{"experts_per_token": 4, "d_expert": 64, "balance_loss": 0.000107, "n_head": 2, "qk_norm": true, "init": "normal", "init_std_qkv": 0.0357, "lr": 0.0154}
Below are experts of layer 6 (counted from 0) of a mixture-of-experts language model. Rows are named gate (a neuron's input weights, with its number), up (a neuron's input weights, with its number), down (a neuron's output weights, with its number) and show model dimensions 0-127. Each number is 500 + 40 x the weight over its row's rms, rounded and kept within 0 to 999. Numbers have three digits each.
Before each expert's rows: "comes after" lists some tokens at least twice as common just before its tokens as in all text. This comes from a sample of Wikipedia text that the model never trained on. Tokens count by the router's weight.

# expert 3
comes after: "\n", ".", " |", "==", ")", "==="
gate4:440477534505551467517470503491493511527461455464483432463441517525526547501463464489505589469502471408497486520448439523477569526510525470520424493533489494437523507493463461460458584513473458480557487521574559505577444516597538487508428488483462451552509456485483541472520478527485555515570519487537438409416531492505446533511433458497561487512483492480477581486487497505477545545524
up4:544571515543458475526494516513527558495482537537535529505545488483441466495528422539517450573530561534491517500539490495537329520467498531561527493472529516478463505500492463516561429535488502553453421490543534494480488457468499506509520485480467561550523568573562471529524512487508531436447534526521529570448511424482499512508490559531524480526562525543515450451576546497489479453537
down4:422492532507491473529437523495515504446534504502521502477544548495473428524508494462475545450531553481504489500455503501507469546530495502522588546484552532466513513496444555480494464473518494473487463553468441494493483481510538512461539473519566538586508483536523555530535514552562513550584496400452552590528453493430524426457456523533394586480491496454493548481488414449509513465545
gate5:497489526520537516491501513514503532472532482474492520574474474520442470498444543451486502502530491521542524435444526504463537503525497484539538488493529544482469471551490530533451468574557581509523429512525520434461501531529488530528505573473508440426518472585510593524502480519536521541491480473454445469484416444443507555522456531541381490441549506462424562437450420461494553499503
up5:563468481494519481496497508398449450452514483470490556550513474470494466500520548462487414534443523500573527531514509511470466518476526479514466491459399527499508568504544474490498507540553469557499541516468467481528519531440465433507563520450429556531503473497577561465488493448520515445528531484472518531537417480485532563468479531449452513585595624489488528460491535518508510479521
down5:517494535460515501492472515512561513463504596441506463466469527534502491512535563431516553462497501510527509574496477488487529470532483518451533475579509468516458504552482523517444499493527493500486459492449477636508467488507441438454485548510501532441461479458454528451518537535487434591463533525412521475503536451554485535411537439496534478474522425471439549512516494503531607472539
gate6:481505426518493521573548413416485437500521456475475485578444522492481487426485538493529509497508521428546559503481564489476526448582511470470533486479539509419545513507534481554551431499479489495539576540478465480463551575433499537557519445499479517522526533514458498480486466496470413556508582514452507547495558531506477492462559499514451540511570546523484449451521501490491534542553
up6:508508572486446526448528426471522536423511528543529464589451538584539551504517553523513410524460472478573562459477536474443545505514532475441487497472549471519534473562606557494555424487525516515463509539484539541499534564431537473565544514512487534479500451487452449494401534474496478529546470478475524535467484477469480565517464532473439535510497539489494498485488483491506519462448
down6:495532509536438518498511501471538413470504507551462479477461526472526441466509396530452525529478504486500417501479500541524446470487445477417517474510547455521488470506470461468496508437483479468610494518468570537531444481499557492543556517585494456524451492412560548472460519544540502481564509507520560460506436453517519517534455449460488552423487504471474471583490563490533435488501
gate7:495467471531540454485479518477524431464523434522476519549540476420453516423520508561487531483503440507555431493395505530505512452464538476452467484466517479502539466484529492509456460494534475475515480613520490553552508568488553559493481496523485483435575452502524457559490533555555477542450500499531493473460554511419547481506515487469534516523445486488603533467510586467520492436441
up7:450515415516463519478471518460457575458532467518512551533542445413456505533540539499500508484469471545499524478527496480461482511501606490466517424491460448517465495528460501497428470474520527543528478507489452459516443598474506530460604455497460442455430475490482427497462498496555468577494523492577464504537581476542525472568524557536480513497438534533490518486493529453435480464478
down7:544486559513468515500480552486458428516516480469431476458471434535508516569489406497560519494540442487516509506526508460535581523495460507452467433546540445508535487472493548510536468456455499591502469443547511498527490558479535522553501521418468468489529469525534452494436469562492494552431538501561476526505586507461496464476468476505551550514449601506439524458434504453435473478495
gate8:517542510497535454483496529530576467516504534502482497506451575436516512460522476515506506483514570574532517470538563555511475509513499455556470434491491524464574472569500526513527495471443453474481482439487596512495575571451526488454554509531493510519540549516513542564439488456453498420543529531401561494526525436460432499455530537506497528470486432466499441497577495575490472525545
up8:510441525474502455501516526462541492583527547511466505493593395425505488477489492501570469532512506457480470471566504471525557442468488536498570517526535492551539427584482551553523511550517517467490491500511485492496502454529573498521484533439495457466517436504498469433487512497538562502496519536453449514448540453534556497491556441595532551462534516420500441573459511457493519564505
down8:560425529530528530480568502399512530480467515527475437471491473510479441555482506507540466420524454479515520460464512461492520488461465487490491478441565522439532420508540464505547527531518513482466439469469478430446512516538432508536493542448502531454487571496490505547494550557456520510494514605473503489508484541499568456561545529445450477478593533479410524449445496476520467542554
gate9:522494560559523445559489537440465462506552472508464495542533526498556439502441583524470517441485466499531456427504498481461405453527492602557495493470451460508529547519468492540489491491497576510475500512524472468504428424594519514544480422579545515454485487510536483509535427500453589529493457506544469487506484416543543473513459553500458520483497565497493496491489536542499508513555
up9:428547589526478485426491480489528440481506557525536518451524456488509438424428512491431528537496488499513481503489474523498503508545494418466555467473455466496489570490454504494467516569521515541488466454551445486442428472497470526502436503488481512479562444498581475506528550405498531512476565496541460486486573538503495448553534492449521548549540552549491552463470546430494419498479
down9:583388536504424467533456455500439447492491507568530586491520491421464446511458544410592538474492558490456516530484558529507489457456519519536521477441472512454522499453523508474526477563499416473477458504515486505472496476489463461488499524482483483513505481449462540508467548501400439511495580476446512477513492556448503516513486483488531499502492539509448523491480462464394426476465
gate10:501427496466488519515459535610543429508433506525445474479498473559514554564498534519525455485511452479555492507462531508542495509487518566508478490482434574491492545506606496456581564503491467530469482489528505449546558583449528525512484439532501491483560453540446507491518495464466493565456510435459483513577503488520509541584475504564499509526533542601518478487519473434504558495487
up10:483536530452506495405589562467513480526563450457487487581435433483536452543465566548499495556518524511490495500561449499534520531517465535578513481514434457490460498482478422486479557500427487521504470507567564492523545540419571514459459506501537543517467510534540528513523518540511520479432551482507472509434544522496470439502431501534528509461569451460506503531458438501488578482535
down10:489500543507490460433483466475537504490472492576520562485499433556497510568534486525527501485543442414520543553534511508510533521564549508550524487479464536468502497623528466464512503526504488561441515523530484498487527498500424494503533416470501470554484438517424515488389516479534468500455527462498559485541442517459518471549504447515462553557463578466527431480496456511552567570480
gate11:463496493483511524505558456461503553449489503385522549496441533483455519518472504543541561473507544479554485472501537523566435474554491525547520494496541491425481506492526498455492439543558543496569548511498500557506456461516533524553401435518479428434497513503607570460501513508492494540524456461497449548491508458450500462509552547481447520448535488512448548443503511554589485493551
up11:504531484595497501546548477493424526516491486538510401464548539489555554526429489495476558476568464485431486476537433531516496531494533483534558482441502525533527511535482551571462512527529507505429432464456486538510490494445512492478546474500474526529529521499481445434481459527480449489439512424481478506438557480542469571493582450506501486538481440570533530480487522487440439514398
down11:583470542502592486487501518504475495498524510521492451546463474507515497506520506547590551523490499490490497470490523506471573467502592526440504532543445481584575485500526500490433421472521484532479515476435475545532471517434444485453538411459490499534468484478462509473490444586585504483534496592531466530543503453459443528549495514580471465494521549524448505497537533561492470535424
gate12:516534474515522498473462503476471542517510514518498485477496559413504498493484485458496455462489491522522539439457576495515533471522581441534505501550499461538525456535486515432516431497529381541491457510583489504525509513508521504470505485574477522463494492409465555468422523477486518484462446440492406570515505452475479462534573493589500519558533504429581510480594500537491512534557
up12:505494480485441493498537556451519501535498535545544512525483479510474443412591519489485467477533508458530532478563463483454470533522564547503500494468473436494507509435505483475545535539583563504517450441441539542525439476468507545442610452543508503513553459605467511521423533518498465444518598480526485456486502552525507543477474488440457513465519457557465483565448537454480508502504
down12:466458473511437530528448497476495565520452540487527493522569431473484529477420459467588425564572530562491460473483529449484427495499480499451475508546456498463516447432529500511466569460525512478463512520445499569506499477548495539471478458552498537566487484467521533531573589453505484490519552483588493462477492487464512476504454582498536551491489478514473451567481472524449514590534
gate13:482446480534508486467499495548526511497502525446509549498493460518507570539467508526495470451555466466535465593527514589556568539564493505463478504541504481463512429465554542504397589411516396498533575508597526531550526510484462466503492500573438512466536452461491486479488456529460488514464510501511435478521440522489526484500562422486480548510510490495513520511559564487508444470490
up13:530506481521496431481509492538487544425503500441459499457487505503485521519498520527395461497508449552522551515528460478476428511595431507513456490506500537506448548490568475470436466449492468557517535513514490555488518461489504447489532440512424467537530572598445454457493506512519499497413512516460548475495499450450408500488500467475576483415455457419525523501480487474462523432538
down13:521511479530439453514581508478496531473505463477461475547545521562486533499482541525503487383502566476505534548568419483472523484486454508529515497536458506521476504525474556483494506523483519463560616446510506537516516430505451506478512484512536575407535461477481449493584557501528477508489477520483480479492502468544592487501489519500426458397496496452431583502439512527507535451553
gate14:544491503545490464508474522517527553484496551449505552469470482539575527489462438516462520516504495483566577506483491550506505532582526487520538552478553540509512503551571518588547592481541571504472473463566511489463496510518539522524473441575541571478529499550483518454464533499506515504436518497446474467527547547520569501498446502550476542432493567566617413528492463487520515499477
up14:520432487456514515492505561495483522574498531482517510526477497556488497490482481460418522481494552476549515460458472513453474478502452556552508500542615498533455471451553481492479489443459461485422477446462424556475488572491481513556490461604525531525519454571488533517499503455555501444452508478363531530537489480481543486522522476497440587462529538570490484493474539475492456512465
down14:539551556585451466441481538527477461562411549469532454470499538528543486524580517501508516490503504419483527427528482548421514448471515487451518516543474467454525564515460544523461472484478547481422506580512538520518481532461529486501542485416503503517480526539497518485457497532433467477505500565414520521520439474454554473392513548443449474477526492508430492497527508519520526428500
gate15:536522392444447461469481475561557470514514520550525568550506532505498459536505461487484537525500562471512588511521457526508488431441562428494494477427531484445489523487545499511472462501529520558518539461480541428547506396453559512576551476505485485476462545468403534515502495526465539509528452481486393491541530495512532522543492553491477495527521457543490521490542525430502497471573
up15:510559499457544468500453536588545520511487440513537505545472483479495527539503483552492438571507471528570573524509511522455459492455431525486525437532478464532552446420567499461464484481547485583469556450504507492521538517521520585466499485465492368496474511540454528592498460539458459481497595502477542536476508479512531483573470501494502538479558521488475495563515465511494569536485
down15:518507461448579470436507544476491452474479505442491463479545490550541396480577544490464491500483574428491515523473530534504577475449528507542437505523426503489503542484501483518492464571585523511569488561565475427441480563465536542524552510434452529489481512516480511516483581543483623477529485450499462432488523475504512478480518484516451512505497521448530446496485518506498462508433
gate16:423504469527520460533444472519570507521519600396490451495429451544486487570511469449452489559449548467544506442467556473482475501450453545482523483452488483463512447514603426511461527535451506469467463480563510536450498490520490538527480453511446482584455468469495520489514489487458548479446471591510497515470485467482469503488500568458472540463540476529486534427518540499475527458434
up16:486545450481458585469526489431436529475505489573464489520473462463487511487505435524525552508546485510558504483492461566515454542536525570505515523489495513451437598518511491515520499523520510536502470443475457436553505520479517442542523474504496439473546480472510468524490537403454468538570449512474576489487491574544482488440522547548542591497500522567535564521505480423575532468561
down16:398491467439490481458466503538512497535506451464564478548500509523561502536559536509512505511480506502498440540542492465468529499505456452489466498487561465417517475500487463473546478515525454407434415511539500454487422436476459507512516409494419518463459486457457489406430427417525576597505558457515485553495524503503515511514502525520469497536499504537476501533514487541555473547509
gate17:445543535534583567565464404539548516465539577619515463571458417513502535579521465539456529476575523455500521455469550521510483560504492477516467478477493494466462478460542492545499526544429460495537506458521429486559515497562534528538509455470477469498493454475440484508489454567518537548451481517496458533539495464419489507503471507492477501530522472471537440476477548537560506495478
up17:477542522529533556606495569488542474513539485517529502575457413536446520505477486470490552492483520490621571435480484503549489464521501507512499577514489510469440481523415569467497471513435528500497547445500480526462515437516420481526519479473501474470558420473471502506444544522564469555534483523561558467507522456524462596504506507515544452509524492484535520480504490566455561499529
down17:533476502513562471538479454424578570466444460566524544445462498534545467533504525587479495563565479473505440508551560517463516521506452479426427486539551452488534453497523520470505513513478452527464471523473524492471490444527525482470501565445499500519494479504535499428523530506465504558505523441437510489517513566550584559537457496470471522443464512425494446611494538456460497462515
gate18:452521510522452543482530553521483440533561514495521460439429540483552488479473499493477444546519535523504520485436501552463491553505483435522499484538439498559521549595448497483504455425456414527517435487528503501546489522427511536397534435506495530434552519492516468572468553425536449486517494522529470571516444486430487471484504454485548518427524493513527431468462473505499502476558
up18:492464474544564465435460498519484534452460439479507507517495513499518532488587481471530526488498569562540513493497471538428489507519435522506510449510531566487475504475566525500460491430510508551503484516463481441535543456494539493561509519443471479542420533557415567394509572538449463487534531531475552461482465504443482488495471450496549447473453446461569488564566583468478540521476
down18:553457520583532469468548472515462504536501500561480543506450549573424523492519521479495465535548523550479540455499538477583487523541491564608527481459450503532503486508478493490493550454435514511545497443530493478490535517540500517557504468559515523501498480492494491509556470520459446423484487416464521528530541531485481515493460442504496381455494437528490526595496433462477397520449
gate19:441548458495479458484504422522522529500458563489466532541452560474478468547509518545504471415486511460471626507451524457526494464581550502478535470469473463515482493524468631459480513476493449499515511452521494486497554504502522471530472475530528459509506570465498575445450521490424549536506543448498474477452544429468471468534588523524502452454460545509487547458484425498498434496489
up19:513561537454480587507505473461481402500486453480404536508523466567487564533511540538499536451502423536561408506466510504498548458489499438490490556474491520524551482555475477475500429444460545507513481473564465513511478453504506561415526457476475488509474443463496474503516545474528452529425471486514498531490497445503567496483441436470503574475504576460569459525511466503468554521435
down19:417506486564546563497505462538472520477513478522479465543503557441440540473627522455418503445493496522528527548455527522489512489498500454527501513477425448477511545559499496442531572435519513500529534486508473413548555523534501522485533431466543605446515526476466431455446472522502513487521497463504542462473506473452532456489576438503509571580525497490502514477493461535501471497439
gate20:457537511491480545477530476480457518480518577479549480440460394579460523484571485526460576508435474533553410514530511493445446536449524500446499527420561423546577514528476523461467486499491512609544483462502450475547467508519451454537505461498496518536468540493534455493526496492488536482443551472485478439503477510461559522475503507547533516537480555571494580465512474480513541517451
up20:545493499488419491507552542504506480563478587537502488516535535506530594448533510467503439504558504496450528528455534458548548484460514452477492560503476591524449448521514498465591505496447484500463541524519449484477461540556558492496417546539524524505476485626554504487463455577497474424505522554468458527428432506484481479537525488464490490467519507522507472582532509484432524525491
down20:513485544547553504581572409564493524485516482456429474531483540475544490550521545485543530480468462493495474487466452512448496491567472528505467395486525555538499452493501469507586491494503516469481489490495498564491468496506493567505449511494498478555533491558526501435489502435442439418479437465455465492492465562539469485592502473440426479493456494575493514481491457502450406533552
gate21:535514479445500486550511532494506482555504587472531553490422469490468498531384521483472499482524489542501501461600479507456464542469520513426440468534427477486531456464447560490500505474560515484462507474478542548490536425553574503457487471481546512538516502459450515449441442528480535451521508465494494491488450525467425476583473478471418517516558500549555489512550454476487602515529
up21:491525473495544438473507534471500510542509553481510508525538512514522482568443470537385525427513480563455434567457472445465506571483546541506396522498480433531614486479450500380433494533546533478498498458483500469582516534556499419489477525530479572543469501510459496496469466522457492487525482488491444542521490480483514480525487502538453542546489500488535550489518534495465578519532
down21:494586486530451548494436481534519434496417461590510424532516495467499515505481496452525518422562468476516495469569489549479397567455446540491527456515499497507509461497479465511422553494526543465529549490542519505379531465495551465497556494431568548525516551431513506479495450513460542463539527574456495493451441506490489533520500522494489499515444465551467528482495522497475491559539
gate22:536466476470549458439501474526548455555486441391549506532427444471477506493599506485492526473471498465519443445400536516551513522550517485453493506495480541451540560467561508520462499570527512487448552475489517533560535561534499530536616502562438455529521571490429523486507542518499532527476405517464489488454520499505478472530530529463432508503540451509496536528465542515485486490507
up22:533430495482509486553456511488527528526552445548582508468491523508532476490470538511455531524451516501547515442468476532448512550477549508461529500412453516431459497503448467488564429486525510472543541491537492493529488481557533507468436413544488479543577519529493454522480444518549505544561523479496487600508496411474526460505408557532469422475449510454544552558500543508544537440491
down22:448503533529508468597469494525448432509496509590502503429460540527437451491491485432504468475447477476541491492539488444539561456500530518485464515543486465568463521470537516500561507437556508505502512505375508535492502459510479518399481534530433541502501445479479515501558534524456504462518586512501422539457502450532531507514457506580471483498548560506540540462545539441439536466517
gate23:497489527482565434520522493468505543487542562471505489429426523444489475486487534502472456502429550461488496493499506543418517477403491469487521470535560493561510475521464578471535470465531496533532540600484499404476465499453507531519523483427491525525557507487538510452509524552568549429466546532472493478463526462449565522532450479471458477618474563534505555462508437501505495462482
up23:564491425412481534448490478451483465513561490533491522478524448483535421471546496506537471532565486525521534490478496538505537513475520550556477475549521507492489496470460443533488469450427552461500574537571456566465590539545487480464546459543539489507401470504508567471582518520435465478492495515505494569485591518482530514555508494562520440411499503487502540500460469479447455486519
down23:546464527486484468553513424457516435524481476489529553446500440452510508522479583484508451530523551510517519456521517509451571465523420512436491496457459484484533484506514501477459491535584470489493461558466520558513527477452519532512545477529536477449374513498459508478441417529514495584491519506461461572468439471456527566531535492524532423488494499533555468530536556536562577541517
gate24:467478512547496435527435558481448472468539534522428416506513526561503485553477554493454456523493482520516471460512549468464485471587531599558413495533493480488482435520521520538477487515459509451491531543407556525538458564456528447514564472506556506476577556551484505457530513514485485488445407471443472526517562481493509510519506499560478492479517498531442439483513553477475438535452
up24:498546447543501568590500560509529497597481489527539502507509498452426508526573466472490525537473425517528439529515543484520484509469565504507467472453490561472486434543512528566500454541564518487504478537533498453472494549495542503517492460489481467560626555501473572511541464442555508540556478480460546467531535511538459435504509545552465542501531519542518528504591520490480441442458
down24:485507512569442474455444555501530524537557430491545490521485572469500449435522389438556502550561524450563491531485507500569510487481494545477403499458495532519560485515502442498550513471507568431429534471564466496543523523442535505466492484521431538523491514494533611536508476506464534544500498464442485482503536564578537484502508477519521530498550477472494527566505451477534529472537
gate25:518471520524513511495515492617534497508487528523514495487484479513530491501526486443476489571467533450510506552513477531509511371506615484460485492483516489503457484514483490524515486540621556545481421480483555463424569483454491421403525421510551462475520481504484573488461493519501488551507467487546454436523577495476474484490497488480470521475569511548527516467565496571443535516489
up25:477518557450435533541538461490519478423504514529488463467520441520515497538496491515477486550518481549479468457569556512466439527555473549424463465551524531500506490489490474552493505557467518520423487485526513524463528499491569407538495607469509520543557546472584544531434491529496503519492518515498443482466545546439496474468486472473550474527443426478546559581447420526496512413500
down25:526520520507520504507561556418453569507481542560484548479492525473459477512515458446536505427544499536540540446520429533464477487489525491486471496500508480459551535473547431425530476482459556553535564428512405536486513467535488433466503435455487476495445491576465532447508500548528498465513544520448519481515503542549476478529468488580456476503600547510501466450547592532499563505467
gate26:522570520441512547461470448494555481501503556561474505462489435546532476474501447455506525509433518515567585556479562523542419578480519471535508518525513466550553478562490515484454532550432527480452535514526530476543493466488533491524541489567476501471566437571531535547461485485485484468451460420490492496463486476452546467545536504601474474573463440479504467482557454533470512539469
up26:476479585478513498436493460531554468467559498509522558505430514538496507551522450524528503448518544570508509452507496496491520443481520519498493468530476525523484471542429552520492488421529470480532538483452547512507527481512524486434528433516483481518473573495429474484467465537576544578490458519505544542429442480470497510525421491494550445428430375474491591577512536479462506495512
down26:493477466507493490511450531524434479481470498486577504508562528574407462496479545476526497587438529469451540479446456556533539451509441446429439513565495456449482489586444502558491547512521528444473452554480554464485478521486462486478464546477477511490429464469524497455481418475486478507539529575549533522519505508555459496407514480491538514496498585526486458430532524515499445488538
gate27:487581498537502498567540464499534491520510521520392463606435536503494501515478466518521500547456492519527574480500468525513408530521460493509449535508563496445515499462531550535435534518515495501561473440508481462488557509556508508515502499530508466521504470459538496505526534530483556532482519449544438516497457418422515524461526521618502539499539537444424443458562459551517506434557
up27:520481496524429533516472415493441447567496455486531504483486559519500546472544538465518476521524507468448450477465498526496444545423448483452521507544498544462576603434475546440528581508462521546518505430426552519426540588507537503463492507497528549502516518479495449540484505531517493472508542546469526516579440534526525406505475509452503436514479493489564481558555509543503483470531
down27:502472412463551513539538507583546516491446526503509566450559466468487463490501473508499512548524524522467478463532577519542630537506512598516560461510463503493540487489447479478505472520478451499548498525503526550509489482560445513563546471405476471489506504424504506458536511573476494531481450523530458532485461519435454539548504471554434520475497518596508489427499552449489488550460
gate28:538521485467530483461506471548512540565568535507439491476545433481446437515538468504539503510470507420567538408504540485453517544546515509515504393418448526488449465470472508492582502495535478449528486559504541492466503446458544545503502512492577511468521505509475550536515504502538495523533501490536571449499617556522538527469474533575485491491527479553423546457499513501433432490515
up28:534519531458532535574513497421436497526468490479498496471546441524578472500509461506441481438496530564466475504467504516619527535521539399466538547458487471519493539476449427490451514498425457534463495486551478499386472478472465509487546454525430497534510566543534499448475553554522478497472510505464420515529573434487493531513493522453490529464562534466514530539532521528541524551499
down28:492458550560567454517507476519518514476478578448515502461461490535478527486470475502484545464532481524501492511524512458524566516478577516555518506491535562380429499495470547490499534470518535554501470483491498599537479497514497512474514428581478429481465494590535514516580431526465512459521499567519447531525521630506599480461474480500529499475514483529560572495462499485543520512505
gate29:510541550543524499439525549547497507512486524543520523467454529428561525550511458460520509401563520519574494444489466504415485460498441507529470468400482562492469534566470508488519433499495507550528472464498475485500457498454484476494533523442482439519547447591430557511435454537523474474492525511547525455474471491450494517476506477571514428460550451516499518525457475496532495382534
up29:530448514539554487456430497511473551464516522518572503498477491409549550522488488483505459509502526478457450446542466488462477521473449456552495375564503535566505520458495525466481429454459500457491517465450450526559545496480426516495519560423511486463505538463510508440517538499505544485497505518478404512533498557432463443528511501530505473455515474447584444477503516479491456391474
down29:508448546519478497501495468488471475487499481418478469558482552488510410476501541469478580531508475486493570472432438487567511562497493522569552598490558519487451471529435529494487540556538553549521473476480514463441472535561533518500485449505508539482549465495436569564456442544555548508469501507483502457532519501515524533496536514421493437566564425446546459465435454485508482515472
gate30:537599445512511493490557449464536532525551442450488509455492481534539502491470496456450440410521520465545523581477515484468507492530463476501507502446526509494567471588560521452459480516447476440451550502449532530418500487475570534446528477527515508448554553521560537455476487458442460487512485446497477510473541488505473553503431446448514490499495508582520517519598506489530448548433
up30:551442473539488530556443449507433517462467531551467494551540437530479506525520501489489549475436409533479521437491518507528520552492500567490457513576487495441470530514472418592530471463518522470502535502540459477548482538524439522438453489548469529536389503534508484483506503521519468526448523505576517472489438503498550480454466561560504509514528457462391494502415521526498517452548
down30:552540477498474455492529504562517504517482494423527532568514544503496500496499518488539576506548468482528567440410491514419488508548457548493537507471463569441553520481495473556529509440535491451494524452489465517563485501536457607552506541507417420465500564511474427478484505480556486429487431476533535471456512466462442512476546506473605523521465466484442468504493510498471544526551
gate31:431511447540529483443505527463513444519491560423441579514496502525627514451475476501545520523470501409566517487485549504490547524550539477453540543537498515481470558442543572545481499480582540469485507485495540541461477470499570513520503469493530515444499507450474487519498534530495440524502526501573497422549526534550445493532459581437490474444533447453546549464541504521544464492518
up31:553428451438491490486460497579560570512450549493528513550446489515549509476515526501509509503474471412455575447421494485441543512497507488528469486550547446565535557512577528574483526457455427520488475531479522555516503490570543489516466589523454484517436510537464521517492532551515510445500519471443525529522562494505503472410503452540536452482424479482490537485522474565527517446494
down31:527462549524528586514522529524483501412456525505496514496511446504493486525500504451476510489430463545493480510557543506508519529504409513449520589457493491491520456495494551511523557557513508425433505455557493531535445460433419413475523461552481489513441505514485480504508548536508509458465492522466601475470437526490567562512479477466553593448455475449502456465478515523507517606486
gate32:412501521517550453473502385424546449579469512488537549567489504502435539527475563521446473512545516467562468501527527530509523541574516555515504551444491473532481445518473523477589404465442515528477510474547418521475516445529492540499449489470507481594478413493472530434505470542510498582487492484504509539500567485491540456538486516493471485512505512490455518514560537537465514522482
up32:489537480474528482542589540564431525524580458440507502518467550533530451512536580441515518542467491431519480453462537477456480574513464528520401478607487496497536461530537554474531555556542542477481532509464495514421522434513481540511476522436575546526514527583490538521478487532437509496458507461564469473488564548483543498515472517500538536530463494532511462559479478496448482472532
down32:522463558470473521491503499471514552568459525550455480492565496565582496468532541480444520455516503550457393519529521481490474458531475538440495450488500503442470449448493575499535515507513557484448439553530509442528488426541448459499455518475478510502468486540492479554468487439511580552581477492451533496510528528543490515537564464497564481410505570496529489536460528443536433544545
gate33:486485551483495513546487465487430575565505435494567499515459516585490492505492426508453526475537536465496510513475507469592469484486510491477488503536554426458499447556471493464443514492581431522498556522526465501439507547558495482515451456557486465514460495472491509517552555464516485648425498426477498504466530519479534471539422494518470505535437490504481580445465543533487492532464
up33:485467503537451426483495523478425568485392572523507488468463493461490395479453452477483546494470547514460508479469541521559483472482488508516449486465537527508480477438490595451428567450531525462500525555518497573489466455483516552507524500452439547529510466463449506452478477504503507523522450533535479403518529493522517518489442522569473414404485522553478482532500513528451479549476
down33:451517541469478474523519487595462538479573522576507494478495466476523536485509495446481426507481602478458431531465478461536465570461540535524498478474478538470482462495498522472499401443515554438519470499532540570511447391464477565507464508505450509451455573476590459489546527443549496471516582488494455501510470473520476465498544515486579516523491501483515434509518554500444536515484
gate34:525503533459566540477505474461532512539566457512429512440447458526494448485500530493472502482420432409527457530454558484513491425472517484503488489502459433498472483493541508497468521474419480506553520536459550461561434549484551485457519508472460462473484474511443505550466512429572454509518494448539506642444520449468487544506555506490489424556525433483552493532504475524522510462518
up34:544551540508521496489422496529566473470522472479440515531514445528505520535488466490483475589518486514511513479519444522559473581490492541519465547420492481482443485475507541453591581527417534481542446498545461444458447496541458445494530534542463516502445465452534451516523515478553544538424476593541540454541435472442441580504483475479460504511522503527482554441550509478502509540496
down34:486485463507492564506561490527511507469516554483486464544559537520463567514546507441530419484552505529534414521489469521470530551438446517483473501565521567454510494508436473441513470619406529502468463470482498510517525497432524592518524517498503576470498471433564482472533499570492531476554462502522441527539524560531496493454507445548564512517553549486425510518537528523512540457477
gate35:445541502473567517458442478487458495512505570470533509478462514523474490575523511526587447515505442495470501489477489470487507542506446496544558518509516426515518500456516540527506510435482476476445540515452461544515465397410468510483450594535451542487471423614546505561543478522456555486444535507502488448522545547480531498561461451402482505556503530544463525498505501538509468463485
up35:483495449452550450535551519489454471502510469538476535469541513521554540444523517501511438453551541515569521515524478477523525509458443562443544438545557489522459475492547542473475500455392490538533467498509472405445505401574557524519506551496522541499496495535497568566538513562514511535479474480503465581519510426499503536494543473463543454486451525441497426556542501505458542525441
down35:473548486487540435541566439559441516504487538456586518541468572523518518517474600490495536498519477601554470531541517499519490531509596481505478479480521420456473551508491530510520442473482513486469481489458523471394520473499452490475532471474475563468525430486483502571524403502497519480510525521480433527548532498487470433499513494543559479556563524508541430445510520473445469551503
gate36:496479534529494452526533504493529493506463435469452386485520499474472542503514481507554514507492406497443477431458480488461463469542441455476501527497462521527558488498531560428480488520385459455486507507491458522490556532535441466528533519489498429483460531502546519600540459457486527448425462473496464522524543535477469492486471515511413456483590479571546458550552532538485505445439
up36:451540541492403478525513476471506480439575536493554507431544571492468454502416510492505457501521505447506474556498547516523519505506509533482565477499534498473542497420571539489518532553408472556541475516507526422506447456476455512529492516498496516510556472468577504423526485541428563448527519539526491480507511518503545554441484505444470564573491614443501482533489520464449484517485
down36:414411506509498469418493530540509497506548503562463580460454476472490481530481456437552560525435471518490445430484513473541517461528467563494496473490499562549525483499535501531501523521494497490565505507493529458463531551491473479486533534499541510518529514538456449463529626517485468514478449504513416526468521495539525537472524481401465470492481556489489419430442537553514586517427
gate37:500456536551488457544547529514511537519535590527545492439460440560510528511470534545442449544527444488507467501462608430494558481495457469480475565461454440522503501491513454463516519548519438481452507476525520506507517533522428426518515495501456547445530501446492507561504532448498483514438437530475512522428506465474522488510573406462521533546551516509505561460535517533462587487431
up37:507481539528497406448500412596444449533494554481480492539489525516439515454531541493508508486491463436517538451428520509479461472547512472504608524460502441488412531469590441521485498474543434478499530501443586484490565521471466474489477482480448487548518456489544539519494506533540488475467408508488461538446516486454508525516511560485415470485531416484487518530431494480535504501482
down37:459568481472486496521476477465508477499503493475481488487524508528600536456476569436547548450492571543514518511548559472433454509508464495485526444548461505440454453574466553575554513506448567472451511490608447449427539476515458482518512587513489586513492494444539505520495499569519483478528506508483537553577493541505514455494547531518540490518540439471478535473522573509443488539521
gate38:496483563546511483484526454495589489533510481529552460492459458410451458542513482459518539415491463502499490468499591514536489410490507479525574514570485500514505481477568462505475519514474461481559503422541470489514493471575477532548526464520449532526507567573443487545542469409478558485437475495531510456497485496539496447448500557542520505510513452419488524513546517434494399477522
up38:504431498440472497488528439455484487488553484500518496502502493416457499480558455556525544403473460522484460492491459553467516481500475499454621544511460528555445506474483506502502490435463508511561521470516505559506446528555454513442501481564397501593517585487515475519581493450465505532456433463426477543471517423504466489508455524507562505483522502444530514456529492477478435499505
down38:496471560499534484465545470570459467505456566479531523601448482452557558558475496526533498474487579477559465480451460472492437524437463541496490469522446499533485574467451527495559508494498526483492539504496464442514559501527515538481483488501408483505629443519455408498528515488510502466457582465482450516484477444438487458543491558495524462539549461536485473554488526444506455501519
gate39:555472486498493479427581528463446533488511472452581526568473443514448504444554514536507513498517495563483499583462464540495444440533528438549521519469478478521506499604514545483523436532466536503484501497510438543455612516530411460525528470491558464508485454484538569582519515464511445525496444488487491495570533500456461499518497492453512574528562522507515582452498485518509534524482
up39:486390504452470453482491521498586504373521537581527473542465508509512466481527544457441519480535560473493466474482387521518501529454499503536539515483471509545528511542563543480481477519473553468456466533467512496467504480440534498440518480468505465505492419479482534539512583521508491477562531490458514563513520528498569406493483453551466547540545454491409552481477543537522459512488
down39:470533450476509510486574478534533456524479522420545509499506545520495440492576507583488526526538499569526520533445511475524491491518523501619498524504533472540488484555523487508537457536518536536437480528466555508475574502514529542431416519480589400471417494526543480463450486532484545490571496475420540518464511531463434519441526543493482435558502524473471479531487468486540501570515